python train.py --n_layer=13 --d_model=128 --n_experts=96 --experts_per_token=4 --d_expert=32 --d_shared_expert=64 --activation="reglu" --moe_layers=[1, 2, 3, 4, 5, 6, 7, 8, 9, 10, 11, 12] --router_score="softmax" --normalize_top_k=false --routed_scale=7.89 --balance_loss=0.0046 --balance_bias=false --router_z_loss=0.0001 --n_groups=8 --groups_per_token=3 --init_std_router=0.00639 --lr_router=0.00147 --vocab_size=4074 --norm="rmsnorm" --norm_eps=1e-06 --tie_embeddings="early" --optimizer="muon_variant" --lr=0.0071 --beta1=0.9 --batch_tokens=[65536, 131072, 196608] --seq_len=1024 --train_tokens=525400000 --steps=4507 --dataset="wikipedia_en"
Below are experts of layer 5 (counted from 0) of a mixture-of-experts language model. Rows are named router (the router's row for the expert), gate (a neuron's input weights, with its number), up (a neuron's input weights, with its number) and show model dimensions 0-127. Each number is 500 + 50 x the weight over its row's rms, rounded and kept within 0 to 999. Numbers have three digits each.
Before each expert's rows: a language model's description of what the expert responds to. This comes from a sample of Wikipedia text that the model never trained on.

# expert 36
It responds to: Inner syllables of ordinary English and scientific words, such as Ne-are-st in "Nearest city", v-ice versa, Czech-os-lovakia, nonchal-ance.
router:527439537591420466497520517451492557495464563458543468473477488465442438568506460428418550492534477401476500528460565600461522456459515365455487495497465437517363437528592540430521498430445484487400497467367518514490500505410515501513482499592489435488547413429531519570406518447503454510425470415540484546487568474498474475535393509545456562519510503495524500510479453506483529581532
gate1:451481549494552554477451521481540573473444453530474461448596485604415443447416485488524552483398426445515502511534474517478468556518553619429379538491513557351465418494463552457528511539422556526527453557551467418521499609529485480471552529456524562534469506529519588545524532564448553525488585494504452478492456487566417566483570449482461467511508529477502501450544536595518544547494
up1:447583560508460430520611496489503535456545507489611546433529444502581477484458503481579443502506518443455513539520437502488599462398418457447460464572497452441500487441494449570471481475419528549563531501523454459426497506483523432489461468539437557548507403515405584508420477409497520474474463460417502515525455413467443454493452493539420505498538557483453533538595524495522538465349

# expert 33
It responds to: Spaces before numbers in tables and dates, the article the, and final word pieces like -s, -th; e.g. Brigg-s, the second.
router:551520557591433438427479538463434535420502508458541538462504451477544429462549553417455527528556468504610557463449433565515545523432573437434447579540574391538447451544490533478463568481465430451434465522469545557450506535481419556549451503533572449534534456455545550529455526456593523530465494497459436556566538598453462419497467450542533558459556500517479506514465411532514568446536
gate1:428450462611483534521478494490416546464541549537546570503542443430498618530601471421455467474426483497577589448442535528478502446456508453395578468592490501539476466438472552429521484505552501503360452482476596534540444479405447450477531500402479510562592509494468453496509584511594536509459469526501429570519512542532537510478539540480421546519508471517444494565540546473523452450517
up1:517428548374533560536507606496473643508584456528494481483513489599422422426547581510463528498412487470461532528441525530432487529475392469452471498537493456382528523512546545502497476424527526463576560457489453541547615485489539529570475465571536476530482474504470485509499508536527429464512531544411540440581428447471517510452533453612550559494470519472519552533439478580438462507519

# expert 49
It responds to: Colons after infobox field labels like Managed by:, Genus:, Elevation:, plus table pipes and semicolons between cell values.
router:545522535565481455439504558406476555463569456432551481502403463489569421531556504443460541595539465493542606476501491468501474570467486465483495482471591562494485472510503511464495532488521407485525477430477505551458517466492549594538486552503538468473542545455585645508557578561634440508440501514525413574579541509477454438426426507571476566513490479519517447575506444534467597556511
gate4:598544490506558612534528580565499583432486388482466480523562546567570378482514524576537569547427581501592429530502558507487504491552495504544551590445535526534562430516442469444441562487521532509525488565432501449481533464515537542497477534597437554479492382474474505447447513463463468406480499535518421413543570545530489563521562469511478539523481509523457417515440515456501564498554
up4:392508498339474405579529446423450517471560493481521430489514448522447532550432594536523492493598608531482495532486463484526521519492532495540520518504553556560511548510522550528519382423437625451525504543505466523459534460569541594540509566510595563513505586460563469475451474444475434428421491496514481548457451454435487525484527481455444578548445493514558428493558517487474543525461

# expert 60
It responds to: Short vowel-heavy or h pieces inside foreign names and words, such as Min-as Gerais, Jos-h-ua, Sheik-h, K-al-goorlie.
router:670536564557478419528509450464472501455489465429496474466422468526535528466575484391474525513502478429484501452476518519561546572427477402493479545523610460433483447480563499581515521490467398494498378464495473476433521598484428496536461501522501473442479518464525623435478578548522478456435461467501569451580543514504486504462419467608449520508511564524419531471450466536501533462484
gate6:403517500490531393554514556461517433542546409500492500556486546515381466536470451468517458477456601495552491528434474555471440462472456468454496472492519455440487460509458513396524491407493458444467477588519431431504492512436427441625532513617499569548507504509550471512533503545455442510385529512552429548488513449511534458482569456542560586553421511556435430540546541454523517599527
up6:538489518544462411584496531536513500528479539494409436519480563595593429506560438519489598472504444520558525491519500522493469531430566423546603553536467547511470528550456544554424521413466409554531403356518425547435482423385484557514518467502574408482485470525485477480492587542476545474447473568531476594487537496569529537498486529562527466484480492496491604454484528483570466482492

# expert 1
It responds to: Sentence-level determiners like the, The, a, His, Its after is/was, plus infobox field labels such as Genre, Genus, Binomial name.
router:523447509467465465401558503365507543421593480436620557447519370562498538556517468438463504544580492486487505443482488530477527476455419475451473513500570503531511419535538560523463526415508504498540387488464552487474497516408437498486424498480632494480555473413561455562552557530496519529475479429460485544525519484501491416439463502598439513521506512541491481599395507532460548486524
gate2:538511472517476424499425499460409510524590530442504474501484456550559485494454524486495540448533450630581483494490595539534585495514502525506556546377482495491483526440507527505502422560554480599550448474540383447596554493489435520542435498416443532473523557546534436577543495563480413442573506547491413544540533549478562473472508627569492502453475535449530417532587545498469527483509
up2:565475617491552596498532566457500476460455588469471425442469528516441379525494503520494482523538514459512496386465421455544514518513403469505514418455507511514524569575546569542462503531531483474507447480502601527379454447453450604483529531453540533506570422446456478564546653504451473524529479526470553491493475484487389439427588475554547502483475535523463514471577507448544504501458

# expert 13
It responds to: Byte pieces of non-Latin scripts (CJK, Arabic, Hebrew, IPA) and punctuation like commas, periods, pipes in tables and lists.
router:541546552566445441456438538453440543426502438453547489461488441515544458476556561432451538500560442519566559470446461568557533533428586457438443594556571412500433457555491507528473560455459444459425487538458539558462530548444466560564439487541572445532551471453535551506405525468582559544444519514484464544584558574445455433497459451546515563443543495535504481534445416555506567509550
gate1:506431534519471474490483476460450510552493459417472455483418533499536459567579587524496518528613446539447552424374456536544511474588549544582470485504482517540489533521475436482500526425488449530484490518429514520499386505469486489524498432584544539512429494447476627507542542548558522603560502536587471493570557441544489497488594496549523522431494520517541457481422418517586543472360
up1:519540499479498545398522560522576567429445544503491516524521508568443537490482518475569605462474509429503478524422485547529501462453457531579569457462465465501421486485510496490470449439502528396602535521459503607575496475468496516565519403555518552455496478602559477538479425443461525470494606395479571443436402572529554480515485506472447561483477526508566547544561398595572499471535